Below are experts of layer 2 (counted from 0) of a mixture-of-experts language model. Rows are named router (the router's row for the expert), up (a neuron's input weights, with its number), down (a neuron's output weights, with its number) and show model dimensions 160-319. Each number is 200 + 30 x the weight over its row's rms, rounded and kept within 0 to 999.
After each expert's rows: "mostly gets" lists some tokens that are sent to it at least half of the time; "comes before" lists some tokens at least twice as common just after its tokens as in all text. This comes from a sample of Wikipedia text that the model never trained on. Tokens count by the router's weight.

# expert 46
router,201,236,217,217,146,160,198,198,178,197,186,237,200,209,183,194,205,155,203,219,185,204,177,256,159,234,256,214,202,201,207,140,172,188,191,195,189,190,180,174,241,180,237,207,233,195,184,234,199,183,175,241,200,139,236,241,218,167,170,241,234,219,182,241,198,234,249,153,170,202,169,184,218,203,148,222,197,172,225,218,214,229,235,168,162,179,228,212,227,162,240,161,177,226,153,234,189,240,194,163,227,175,172,212,228,162,201,213,197,227,170,145,218,251,164,221,186,251,167,225,231,208,189,173,208,180,226,241,174,197,189,168,204,139,167,197,198,225,233,191,223,261,183,151,168,201,177,224,220,201,178,175,228,178,219,202,229,243,143,146
up1,172,167,205,229,198,165,206,210,205,129,200,193,160,140,250,214,199,122,228,203,183,230,216,229,194,246,226,170,197,202,240,177,229,170,179,209,152,201,253,243,161,218,196,221,214,209,221,210,178,223,218,176,211,242,235,218,221,202,214,197,216,225,173,158,168,231,223,245,180,215,165,157,157,180,167,188,177,157,188,244,221,148,230,190,191,201,184,253,215,204,158,192,204,207,181,196,164,184,188,148,193,135,230,188,144,180,186,204,171,244,205,188,242,237,192,175,181,191,204,199,260,196,275,263,197,231,146,229,134,154,215,217,189,210,233,226,216,224,173,231,193,206,218,149,250,169,234,181,190,225,175,218,221,264,210,200,218,247,192,248
down1,210,209,171,176,161,201,216,206,233,192,239,230,230,197,229,182,208,255,218,218,169,160,197,197,232,200,229,185,213,129,184,142,213,191,215,166,220,240,214,219,171,175,283,214,201,183,228,208,224,153,196,229,181,208,198,151,223,185,227,233,208,234,142,195,130,168,180,218,187,220,211,179,224,172,170,260,228,245,205,195,219,210,168,183,246,170,227,207,207,139,213,200,220,159,165,141,218,143,232,236,217,198,195,190,172,191,202,274,177,142,192,193,188,198,235,150,164,183,227,196,191,172,163,180,218,196,173,212,216,212,226,192,242,242,165,180,230,167,205,120,233,232,174,224,225,184,168,249,222,213,185,216,163,186,239,278,206,167,225,197
mostly gets: " \"", ", ", " (", "/", "(", " February "
comes before: "2", "1", "3", "12", "5", "14"

# expert 21
router,241,187,191,236,145,230,210,180,199,230,182,116,191,130,183,238,182,201,220,229,192,243,220,228,240,177,208,206,192,177,170,160,266,216,169,208,177,168,208,217,259,247,232,212,140,205,187,244,214,192,256,183,224,224,145,169,194,240,203,244,165,187,143,221,257,234,178,233,188,227,205,211,186,201,121,166,190,201,169,228,195,219,206,229,192,225,226,211,213,171,190,211,209,204,150,176,163,169,198,191,180,253,220,182,148,200,200,193,214,177,216,191,239,187,207,238,248,273,231,179,228,140,221,230,196,234,226,241,177,199,208,174,200,220,216,141,189,225,216,222,194,243,177,204,181,178,151,183,160,212,199,203,233,287,239,209,186,188,198,167
up0,207,221,170,178,198,245,207,195,223,168,163,234,214,218,121,220,201,209,254,191,202,188,182,202,244,213,204,220,193,188,143,180,190,217,209,140,200,206,175,211,194,227,160,158,194,228,188,187,182,169,189,262,245,220,263,214,159,142,212,233,185,210,186,176,212,277,193,212,241,214,165,205,233,184,190,204,216,236,246,243,189,193,195,223,207,218,217,263,216,182,180,254,220,217,196,231,210,214,188,195,158,231,157,202,182,209,231,232,208,150,194,234,184,158,197,174,203,169,175,223,224,243,154,231,135,189,135,261,246,220,208,194,208,193,183,171,232,178,205,231,168,177,124,143,199,232,219,177,193,163,180,212,165,244,223,210,198,188,256,195
down0,199,185,220,187,176,210,188,219,192,181,173,162,212,148,191,172,194,243,183,220,107,263,236,131,217,148,190,175,201,239,233,187,225,181,173,192,135,241,227,184,219,201,163,139,152,243,239,239,225,198,186,213,164,198,213,174,183,203,154,149,179,156,160,136,212,185,189,158,225,194,257,224,215,204,220,191,219,209,202,198,180,202,203,209,194,240,191,212,178,153,218,235,215,249,138,201,207,209,224,177,242,217,193,208,269,217,222,185,194,227,198,171,177,203,244,195,196,201,214,166,181,174,243,224,170,181,237,188,226,200,175,230,201,230,177,207,211,279,179,204,181,182,181,244,176,216,176,211,212,144,192,188,189,170,214,224,210,228,181,227
mostly gets: " following", "- •", "\n", "- Occup", "- Succeeded by:", "2"
comes before: "-", "| ", "|", "- ", "- C", "- D"

# expert 32
router,212,217,158,166,179,185,239,176,217,212,167,247,274,182,213,212,170,159,185,195,188,155,224,203,221,186,212,163,208,178,217,144,218,256,196,184,192,195,216,229,175,231,184,210,213,212,232,214,206,204,250,223,194,256,184,212,202,165,178,162,232,238,160,153,230,174,213,186,138,171,150,178,188,221,226,205,209,217,224,211,210,136,177,150,167,188,172,206,220,170,234,186,192,199,204,168,183,245,254,184,179,226,169,217,234,170,236,176,176,175,193,190,143,195,217,167,154,280,205,172,187,199,206,203,151,179,148,195,193,185,277,144,272,179,198,164,199,214,203,180,234,217,195,176,208,233,180,215,199,214,211,197,200,218,213,216,175,214,172,143
up1,210,136,201,208,179,213,239,201,214,192,242,210,201,239,128,202,179,254,190,217,163,216,194,240,222,161,199,205,178,226,194,164,207,202,194,215,188,184,165,184,223,221,144,139,176,216,206,199,202,181,226,240,181,169,238,226,146,178,198,210,170,209,238,200,190,225,198,250,209,245,183,205,213,259,268,203,214,184,225,185,183,276,122,146,179,212,220,195,263,273,227,195,189,212,167,158,209,112,216,227,218,212,212,222,163,181,189,187,215,196,173,196,208,207,143,221,204,224,115,219,191,277,158,239,191,224,172,199,224,210,202,187,188,163,206,131,213,215,221,231,229,175,188,211,205,222,190,206,197,224,195,205,231,191,161,223,196,183,227,203
down1,211,228,197,188,212,205,179,172,172,150,222,217,167,187,207,157,190,243,161,149,169,190,200,206,254,212,224,193,223,191,141,135,179,205,191,211,256,168,185,207,254,220,197,197,152,210,240,175,177,167,198,201,211,208,185,229,174,222,128,201,219,216,216,226,184,188,160,230,231,175,207,209,240,200,175,172,186,229,142,202,191,185,244,241,196,223,198,180,179,214,187,267,159,250,202,142,205,156,186,226,177,220,209,179,147,214,153,202,232,193,180,160,195,141,133,178,231,143,189,215,189,159,202,184,215,130,188,226,230,209,196,226,215,211,151,224,206,205,199,136,213,143,217,190,295,231,158,209,189,178,247,187,235,213,166,163,163,245,232,217
mostly gets: ":", "′", " –", " /", " | .", "°"
comes before: "00", "6", "5", "0", "4", "7"

# expert 12
router,186,133,192,216,218,172,202,172,209,236,174,172,185,208,193,196,169,208,223,192,174,173,197,213,197,194,196,234,230,131,216,179,213,209,196,174,197,207,182,166,169,224,238,212,221,247,207,213,113,158,185,221,194,192,193,166,204,170,182,172,219,192,187,222,202,164,159,189,221,228,182,164,217,212,200,168,196,187,202,189,185,246,210,188,216,158,250,156,253,190,173,203,186,192,189,222,218,216,193,184,166,161,202,188,170,214,196,188,212,188,203,201,175,185,149,218,172,290,222,210,182,212,228,193,171,137,174,226,226,135,200,156,247,134,197,162,169,188,177,219,226,196,219,227,220,160,159,246,232,189,256,157,212,239,182,245,204,205,210,231
up0,176,225,194,225,226,174,189,233,171,192,182,173,207,157,171,201,204,197,212,238,206,158,168,228,222,246,164,194,171,215,279,193,162,185,204,197,236,135,255,211,225,246,205,206,190,219,199,229,186,193,200,156,233,214,166,196,210,183,187,239,132,239,230,215,204,188,246,176,206,177,212,208,161,181,240,247,246,173,196,168,188,172,250,210,192,209,199,258,213,197,184,180,175,215,197,164,198,206,202,177,167,219,232,193,139,176,155,289,238,169,176,223,226,286,171,204,153,206,173,187,218,181,221,240,200,209,195,194,193,232,259,158,208,208,196,231,238,190,197,210,191,210,182,212,197,140,211,151,170,241,164,184,188,226,197,193,224,208,130,173
down0,221,230,203,245,227,259,158,200,169,242,181,183,271,232,204,169,157,152,235,190,168,259,229,161,185,181,217,224,133,183,282,184,193,183,241,142,170,179,202,174,168,193,197,163,206,201,205,171,164,203,174,175,244,169,195,219,261,156,243,248,163,195,231,203,185,187,248,200,226,161,201,214,201,214,197,162,208,205,204,223,213,191,178,231,171,229,228,199,205,194,127,167,187,165,168,182,160,206,202,197,181,228,244,224,240,214,162,174,212,186,160,194,210,199,231,209,160,215,158,182,216,208,229,154,178,204,194,196,188,224,186,197,193,282,265,180,206,145,200,217,188,247,220,175,219,210,150,196,205,206,204,159,219,240,215,234,250,221,192,206
mostly gets: " at", "–", "; ", " / (", " on the", " | ."
comes before: "0", "1", "2", "3", "4", "5"

# expert 16
router,196,222,223,261,188,186,170,206,205,284,153,252,231,236,193,209,224,175,202,196,257,128,203,243,166,241,144,229,179,179,265,182,201,234,215,175,212,238,184,180,227,227,190,210,224,174,173,204,173,174,235,212,210,137,141,190,163,185,210,202,232,202,176,237,186,172,217,197,197,220,162,174,216,191,200,207,225,198,228,240,159,260,171,225,205,121,267,193,222,203,232,234,225,178,177,218,136,190,233,201,229,168,181,203,216,198,160,214,193,249,203,176,181,205,190,201,223,226,240,209,200,227,236,195,150,186,222,199,205,155,174,176,170,182,209,229,207,209,217,178,217,229,165,235,194,197,163,221,232,184,245,153,227,241,134,220,218,241,185,190
up1,204,234,260,162,233,187,277,198,167,174,200,245,164,239,172,182,202,231,210,196,173,209,198,216,204,207,196,177,139,219,210,207,154,224,238,204,196,186,216,211,165,208,225,159,197,222,204,223,146,167,198,186,213,201,226,215,241,177,169,210,216,167,144,217,195,222,222,183,205,148,190,232,255,220,160,204,188,158,195,182,146,241,201,261,173,221,248,212,174,155,175,194,209,184,212,189,224,234,201,143,239,157,201,208,190,238,208,199,157,122,188,198,221,218,162,221,184,245,198,186,225,192,190,243,208,202,161,211,182,173,179,188,225,174,139,187,262,255,166,230,184,204,175,223,212,177,260,157,153,233,164,186,174,180,204,159,210,220,234,220
down1,224,224,217,230,198,272,212,196,196,241,218,215,210,207,196,171,178,227,203,226,191,189,213,217,178,177,171,129,191,191,256,238,189,225,270,272,191,146,211,205,252,238,213,167,166,231,136,206,238,184,200,174,245,163,212,235,208,151,242,199,224,181,144,214,172,200,179,164,170,191,212,211,176,201,191,252,183,178,220,174,157,187,206,226,201,187,164,142,217,214,146,194,207,200,159,266,206,229,149,183,202,184,151,229,234,233,194,173,193,200,174,238,176,188,169,176,222,223,152,169,221,168,202,201,238,215,230,218,234,193,155,218,189,190,222,210,245,205,232,247,170,219,207,211,218,206,180,177,217,220,146,219,173,183,197,164,217,222,184,165
mostly gets: " ", " in ", ", ", " and ", " In ", "In "
comes before: "1", "2", "3", "4", "5", "6"

# expert 40
router,272,215,178,186,186,183,169,202,228,183,209,218,172,159,197,189,235,267,144,209,224,185,199,190,184,180,176,218,216,205,215,227,197,230,190,151,197,206,227,183,139,213,180,212,199,179,239,157,169,205,202,234,248,265,195,219,210,153,214,189,210,199,169,157,283,204,157,161,178,158,139,161,214,203,209,177,198,160,179,169,195,162,234,204,171,189,118,211,245,189,223,216,226,199,230,184,203,172,177,198,168,262,213,197,215,151,252,233,192,213,159,175,198,199,190,201,154,241,222,170,207,210,191,207,226,194,121,203,233,223,225,181,205,218,158,224,227,248,186,256,190,152,224,225,201,176,190,180,188,203,208,154,215,232,208,253,208,252,178,181
up1,184,186,191,211,233,180,183,220,203,209,171,216,193,191,216,221,205,167,172,156,230,219,187,201,178,170,231,208,147,183,216,172,200,98,202,173,227,237,197,187,230,170,207,238,219,158,209,161,141,240,226,161,225,146,176,192,223,170,190,187,231,148,190,205,196,257,176,210,179,213,172,199,171,201,264,213,189,172,132,274,270,293,223,242,233,221,253,244,206,251,201,212,239,196,153,180,195,205,231,226,221,229,188,232,171,206,213,193,187,180,196,203,184,177,202,171,205,201,247,205,229,206,193,176,174,223,208,194,200,217,207,198,202,156,254,166,236,160,163,217,212,153,177,202,232,193,290,216,205,222,264,236,188,161,170,231,206,148,192,167
down1,181,192,231,227,170,157,184,209,228,223,194,190,213,158,257,258,151,136,165,266,242,225,167,203,185,187,224,195,214,286,204,169,212,188,200,212,157,198,166,209,162,190,263,219,210,126,165,186,236,181,211,245,192,267,153,217,216,213,198,236,225,198,213,225,243,175,202,154,204,151,181,266,260,192,242,197,166,253,132,247,215,164,199,182,160,222,210,192,210,185,167,239,222,189,171,208,202,250,177,193,248,225,232,196,222,135,210,223,211,216,157,139,173,175,162,183,200,185,175,239,173,196,208,160,173,200,183,193,211,213,229,228,219,193,196,194,246,197,222,224,237,181,197,207,207,181,224,184,200,189,189,239,240,220,221,218,142,209,135,220
mostly gets: "100", "50", "40", "48", "36", "37"
comes before: " | ", " |", "% | ", ".", "% |", "′"

# expert 42
router,197,175,161,188,202,199,210,212,193,240,201,184,177,239,150,205,157,222,207,221,168,178,199,225,174,227,209,214,234,160,272,210,243,182,201,146,231,170,175,203,222,208,206,217,175,218,170,229,119,174,248,214,209,122,188,168,185,193,144,202,241,234,215,196,157,196,206,144,235,227,140,224,162,200,206,199,234,172,177,211,234,170,244,205,168,148,249,202,211,202,194,180,208,193,181,250,189,197,222,172,183,246,163,192,208,189,182,184,215,202,195,156,245,198,159,224,209,201,198,210,205,201,257,152,165,176,156,176,211,186,186,199,221,195,248,188,131,186,238,192,177,267,202,271,173,183,207,214,232,162,221,204,170,243,234,250,202,199,189,199
up0,161,233,198,181,202,163,234,223,240,193,213,174,175,154,232,209,220,193,180,203,182,200,255,214,149,242,190,216,184,141,198,297,197,162,160,217,228,172,220,247,184,122,211,182,245,215,260,215,203,151,267,168,182,172,164,246,254,116,175,213,157,224,158,201,209,193,168,193,191,167,230,261,186,210,156,144,207,196,197,214,220,219,164,219,182,191,177,185,218,266,235,200,161,202,194,216,218,198,185,145,207,247,191,171,252,199,213,196,168,207,198,130,181,244,176,146,175,179,217,194,200,197,235,240,211,197,201,214,201,164,168,242,214,178,199,206,208,196,200,213,182,193,170,167,188,207,183,213,268,235,242,222,193,187,140,182,222,224,219,162
down0,199,198,210,216,192,168,207,190,155,192,226,232,247,172,164,197,274,189,215,208,239,208,201,185,169,174,182,189,260,206,209,238,205,262,180,238,257,210,208,210,210,215,212,209,183,204,199,182,218,128,181,152,248,167,215,205,228,191,243,182,211,238,162,199,248,257,149,226,199,162,180,197,187,216,165,198,185,246,187,180,218,148,219,185,212,194,174,168,257,162,229,182,205,221,229,214,227,177,236,187,230,210,172,198,276,203,213,155,197,158,159,168,196,214,201,204,197,205,235,201,155,236,204,178,192,204,186,199,134,157,161,224,177,196,182,184,175,181,167,221,142,212,271,236,156,219,226,183,192,208,218,106,191,229,235,180,222,212,183,208
mostly gets: " | ", "; ", ": ", ") | ", "′", " |  |  | "
comes before: "1", "2", "0", "3", "4", "5"

# expert 18
router,220,187,233,241,251,264,199,188,169,172,186,190,241,168,232,149,213,197,169,230,214,219,227,185,219,144,160,226,217,200,156,186,167,187,215,180,159,219,155,191,169,197,210,215,171,180,182,192,208,186,205,188,220,178,162,209,167,215,154,195,211,206,235,260,178,195,191,220,194,198,175,202,238,226,172,237,207,182,197,184,218,240,164,194,187,215,176,179,141,178,224,192,202,180,234,182,199,217,214,236,211,229,175,136,178,247,153,179,227,145,184,177,181,217,162,199,166,174,207,238,232,146,185,224,199,213,227,170,212,233,273,171,179,230,183,168,175,230,179,174,268,155,229,235,185,226,180,163,171,210,149,186,219,225,196,173,137,164,181,193
up0,235,202,219,173,245,187,190,214,199,197,153,222,209,177,180,217,192,145,203,171,202,167,130,162,209,181,232,200,155,176,184,208,226,232,199,255,220,176,228,210,197,191,225,190,219,234,229,222,185,188,191,212,221,171,257,185,165,190,192,210,241,223,240,204,233,171,213,210,235,196,191,199,195,201,233,176,200,210,212,193,160,197,187,216,208,150,176,251,247,224,176,187,192,243,175,208,183,212,170,202,179,214,159,195,208,221,188,220,215,179,291,181,175,171,224,120,125,180,243,215,221,234,193,168,201,189,180,255,169,208,174,183,192,164,195,151,225,229,202,138,206,180,172,205,171,240,187,219,180,226,209,180,166,243,203,193,229,170,222,151
down0,213,265,186,211,177,199,226,264,198,242,185,198,180,194,243,160,173,221,186,206,260,209,170,243,217,211,230,225,163,164,180,264,221,204,213,215,178,248,164,212,198,241,213,240,230,169,200,176,203,215,205,164,198,178,157,217,205,193,224,169,183,200,182,173,219,202,168,195,126,194,204,211,213,172,212,223,173,214,240,149,209,143,186,157,157,216,212,199,211,161,210,226,276,244,225,193,184,173,239,236,177,172,259,197,220,184,207,165,218,198,161,231,153,188,172,205,213,214,185,206,208,202,184,229,200,218,247,128,207,200,174,215,231,203,214,266,185,180,256,212,214,157,195,216,165,239,189,175,195,240,188,243,223,216,192,256,197,261,254,155
mostly gets: ") |", " also", "==See also==", " by:", "\" |", "i |"
comes before: "\n", "-", " Best", "\n\n", " S", " William"

# expert 36
router,229,186,270,250,205,221,244,206,188,244,188,200,173,162,156,257,165,271,199,256,190,274,218,192,178,231,205,199,204,163,255,178,181,234,201,222,262,162,187,196,218,210,209,206,196,214,275,219,195,178,228,271,229,188,174,171,207,237,220,241,215,208,180,195,144,217,205,214,216,224,213,206,224,210,175,171,194,247,190,224,216,197,203,191,191,214,197,216,195,227,180,111,136,175,228,204,207,209,223,216,228,216,227,190,148,149,182,211,201,207,193,194,237,205,216,192,188,183,242,246,170,181,228,194,189,218,215,186,224,255,203,169,209,196,143,164,230,271,166,226,243,223,197,149,177,223,182,211,287,216,157,240,162,185,165,186,219,187,158,190
up1,203,214,227,187,152,198,212,218,187,181,186,189,234,239,218,195,193,176,186,207,221,156,227,173,200,252,181,209,190,187,204,180,130,230,197,185,191,156,160,186,155,135,199,226,214,167,205,211,208,154,230,171,193,184,148,238,213,208,185,211,235,210,160,178,194,200,230,204,251,234,247,233,220,195,213,203,245,206,209,175,217,255,188,230,199,203,199,195,183,205,267,209,87,198,181,126,194,197,218,149,250,226,169,214,182,171,243,196,182,154,201,230,248,162,192,183,188,169,212,189,193,244,189,252,201,207,268,152,205,177,174,230,213,216,227,193,144,177,214,219,202,178,229,221,160,168,220,207,190,222,245,244,214,225,169,221,175,153,179,115
down1,209,200,186,218,204,161,243,218,199,256,144,208,214,214,213,129,205,212,245,191,210,218,200,174,193,189,172,120,229,256,223,230,175,152,237,209,207,208,200,252,207,233,219,230,182,183,151,187,200,209,199,160,175,208,218,223,219,149,141,215,163,188,207,230,198,204,202,267,250,190,140,200,200,204,205,192,165,184,196,269,218,194,183,181,185,238,150,231,199,203,221,175,237,176,111,274,204,181,204,184,219,198,233,200,207,220,170,230,219,185,239,190,194,208,202,254,178,240,188,187,244,220,180,243,202,198,185,203,208,188,163,182,224,182,113,204,238,149,180,135,194,211,213,216,214,137,193,215,145,138,152,230,235,239,202,224,208,240,182,234
mostly gets: " A", "A", "ie", " it", " | A", "\\"
comes before: " | ", "; ", "–", " |", ".", " | +"

# expert 17
router,224,167,161,188,223,173,263,191,233,152,225,185,176,159,204,268,174,132,241,235,196,244,221,146,221,197,241,208,186,193,196,214,197,159,207,183,199,250,175,209,206,199,218,222,198,201,256,277,209,235,206,254,209,176,229,136,196,203,187,232,191,179,202,157,253,238,167,152,174,129,188,169,187,215,239,215,153,201,205,251,219,204,217,224,148,123,213,207,224,244,218,180,245,238,204,199,200,212,216,178,222,212,164,162,159,198,232,238,201,200,205,220,178,198,167,161,230,172,215,209,199,197,182,187,186,231,225,180,186,217,252,215,180,194,206,191,185,188,133,196,218,209,211,165,204,274,208,240,161,235,223,208,187,245,223,188,182,172,167,254
up1,161,162,189,165,207,224,252,226,156,238,219,183,182,226,198,184,207,183,189,202,225,209,178,233,179,232,235,207,128,143,220,159,195,154,202,173,257,241,186,165,233,143,187,241,209,133,179,200,228,218,150,167,214,215,195,242,229,198,192,220,229,178,227,241,172,144,177,225,194,215,229,192,234,159,240,254,185,160,225,178,228,176,205,158,172,195,185,186,199,229,257,206,254,212,231,195,209,251,254,107,156,221,199,183,146,193,209,238,172,158,227,188,183,220,216,179,271,241,176,203,234,204,153,207,241,166,209,152,270,186,222,199,218,225,145,183,223,244,189,228,178,220,191,203,219,167,217,235,171,197,267,199,204,195,172,154,198,243,153,162
down1,222,225,241,264,163,153,202,190,218,190,167,183,218,153,216,193,192,216,206,182,216,265,201,132,192,214,203,201,189,145,280,226,218,179,152,214,170,213,209,244,238,210,240,180,197,192,174,189,232,183,216,176,165,137,159,203,186,190,228,237,166,163,203,211,165,268,201,233,229,170,202,174,147,233,181,172,240,140,210,205,206,198,241,181,254,215,176,241,206,162,208,191,190,173,133,208,163,198,150,173,244,191,173,228,210,221,225,218,176,168,242,218,210,190,125,265,244,189,217,204,254,154,205,144,228,191,198,180,195,185,201,193,215,205,265,171,142,246,212,174,197,203,210,226,169,225,155,139,235,229,193,192,199,234,172,260,181,176,161,228
mostly gets: " =", "\".", "es.", "ers.", "ing.", "ed."
comes before: "\n\n", " The", "-", "| ", "|", "The"

# expert 58
router,176,187,208,188,174,177,216,162,149,244,223,190,223,220,169,187,199,144,257,213,164,188,167,268,180,192,156,253,223,155,238,145,243,176,231,165,263,197,230,194,215,224,189,206,191,197,191,214,192,174,218,237,239,192,171,151,174,140,193,244,146,240,180,259,150,203,193,174,218,214,178,167,183,216,199,249,199,233,238,215,162,168,199,192,181,154,217,177,242,266,234,195,177,209,192,244,160,220,172,157,162,162,154,183,208,247,233,208,208,182,186,208,219,178,254,196,185,244,165,254,225,181,195,170,126,149,216,178,200,221,258,201,183,167,221,190,151,203,222,249,202,250,244,227,156,194,189,212,241,171,245,196,150,251,173,237,196,169,232,225
up0,212,248,221,188,278,217,209,188,188,178,172,200,221,215,151,177,164,154,228,148,211,192,225,184,205,182,194,262,206,205,157,199,233,197,207,277,173,183,207,244,200,221,234,237,242,224,208,214,206,202,169,209,238,209,141,235,205,190,156,213,182,180,194,228,195,208,195,255,224,226,208,185,236,183,199,200,214,226,229,202,191,198,215,225,149,184,204,292,169,111,209,217,210,116,182,198,186,207,216,219,197,203,185,211,174,237,214,185,231,197,171,212,179,177,231,201,204,150,213,184,204,194,257,272,179,184,240,162,220,209,130,202,216,166,178,222,180,191,213,220,191,191,175,253,175,220,179,154,142,183,214,198,216,195,143,147,213,174,175,272
down0,214,151,226,211,193,205,219,228,175,240,193,206,240,211,196,128,183,183,180,212,221,150,238,222,173,186,208,238,189,166,218,163,205,160,181,224,237,200,192,198,228,191,227,201,249,225,171,166,217,201,222,187,269,244,200,188,165,226,207,221,199,195,192,138,207,223,199,175,203,214,149,192,197,199,153,217,199,117,237,225,225,244,206,204,207,224,229,224,247,209,184,240,205,257,218,238,221,188,226,199,233,178,97,253,222,185,188,197,199,189,187,189,217,177,216,223,193,196,250,211,228,205,182,189,200,142,184,159,241,179,215,201,173,201,209,197,208,193,189,186,216,224,188,184,135,247,200,268,227,187,242,141,178,211,187,220,172,228,220,201
mostly gets: "| ", " | ", ") | ", "% | ", " on ", "="
comes before: "| ", "2", "1", "|", "3", "4"

# expert 23
router,222,214,206,207,219,199,178,237,200,222,228,219,237,159,150,211,220,173,175,192,195,127,183,214,201,243,185,198,208,255,223,194,238,205,182,159,247,223,181,173,269,204,233,138,231,222,239,224,179,230,253,233,197,211,124,235,221,144,159,236,230,209,180,251,208,150,235,204,194,216,230,196,177,169,122,196,197,221,222,219,179,194,211,205,161,197,217,232,220,185,244,197,156,205,183,219,173,202,160,203,206,218,164,228,226,223,172,202,187,233,176,151,185,249,196,198,121,208,258,220,182,238,178,245,189,202,179,231,227,208,208,182,189,133,166,216,214,189,237,222,243,137,160,184,182,150,165,234,193,173,225,201,220,183,159,209,198,233,163,160
up0,115,188,209,138,216,161,190,268,162,208,209,166,213,221,259,211,167,189,231,243,232,233,100,188,214,169,205,235,232,188,213,199,143,183,211,229,204,237,231,129,191,198,229,219,214,204,190,241,193,201,207,174,182,137,216,158,221,191,233,230,193,208,196,185,190,202,194,207,233,219,226,184,191,208,177,177,201,244,196,184,249,197,206,200,145,257,185,250,220,241,178,258,161,236,231,190,232,219,164,173,226,162,218,161,152,213,232,215,163,194,141,178,198,214,188,207,184,161,187,215,199,196,184,199,193,204,225,239,176,192,238,215,185,160,189,200,264,209,189,198,215,190,174,172,207,226,158,231,197,220,294,214,210,140,196,207,209,167,156,156
down0,212,192,214,187,206,214,187,226,183,245,246,197,145,205,177,220,225,142,133,206,187,222,198,189,194,124,153,192,228,210,251,252,214,238,164,195,214,211,162,207,184,221,243,161,199,211,191,210,199,169,198,201,219,180,140,206,212,225,202,210,238,229,175,192,157,183,235,229,221,219,192,167,206,193,160,204,175,155,239,113,260,212,246,198,218,136,158,197,200,178,171,185,212,236,164,206,142,185,196,240,210,126,206,249,195,187,231,219,242,205,186,247,193,221,204,221,182,231,171,215,217,197,108,189,155,226,172,186,243,147,181,195,225,190,211,208,222,137,191,246,216,180,181,160,247,182,170,157,227,190,195,205,212,233,245,205,198,203,188,183
mostly gets: " (born ", " December ", " August ", " November ", " October ", " March "
comes before: "1", ", ", "2", "–", ")", " (age "

# expert 22
router,190,184,258,195,161,202,199,247,191,256,218,226,240,220,187,201,204,177,227,187,203,227,178,214,228,256,187,172,167,139,223,186,181,144,209,181,175,189,194,181,207,115,236,241,186,193,204,256,191,180,189,113,207,172,151,231,193,254,208,209,195,159,230,269,250,223,241,194,165,171,201,213,236,177,160,202,236,192,177,210,180,241,212,210,171,177,262,198,175,166,203,210,233,171,217,206,187,202,235,191,154,244,172,192,202,152,244,201,148,197,200,256,235,140,164,206,252,287,176,224,172,180,203,211,212,177,167,262,225,192,265,236,224,164,218,186,231,191,160,208,242,174,192,189,191,220,231,143,140,154,190,164,210,182,208,175,192,193,161,182
up1,188,214,198,227,221,170,219,208,162,256,214,168,220,255,174,205,191,164,188,228,189,202,166,263,206,174,175,228,208,209,168,164,167,231,152,195,200,233,219,159,215,219,262,165,160,182,206,188,227,213,208,218,170,208,198,161,168,177,245,247,183,215,161,214,198,180,241,256,171,227,186,162,197,227,202,220,187,164,163,208,212,153,195,256,189,244,190,220,152,213,187,202,174,210,221,161,234,191,221,85,137,183,198,219,173,243,148,173,211,166,180,254,202,259,259,254,185,223,172,193,219,221,239,230,216,226,206,233,220,220,187,195,175,202,173,230,183,186,187,184,258,194,196,207,146,165,169,206,235,230,167,191,257,199,168,189,151,231,201,180
down1,187,178,130,194,136,201,219,160,235,197,216,207,190,194,250,176,247,226,269,135,206,237,192,185,234,161,168,242,221,167,277,196,208,201,210,199,170,199,171,232,218,180,172,239,246,241,188,232,182,253,255,219,150,119,262,179,261,199,191,198,165,188,233,185,188,157,133,223,183,205,175,148,223,187,200,167,165,228,172,206,204,237,169,208,204,184,132,207,229,174,213,188,240,204,216,168,212,201,209,253,180,104,226,188,252,136,180,245,205,210,208,199,207,205,149,193,231,174,191,205,217,200,290,206,227,253,173,207,178,222,229,240,225,112,207,185,204,218,167,197,216,179,154,226,212,155,164,198,252,164,175,153,226,172,198,233,214,166,176,217
mostly gets: "\n\n", " \"", " | \"", "S", ": \"", "- \""
comes before: "=", "The", "===", "==", "M", "|"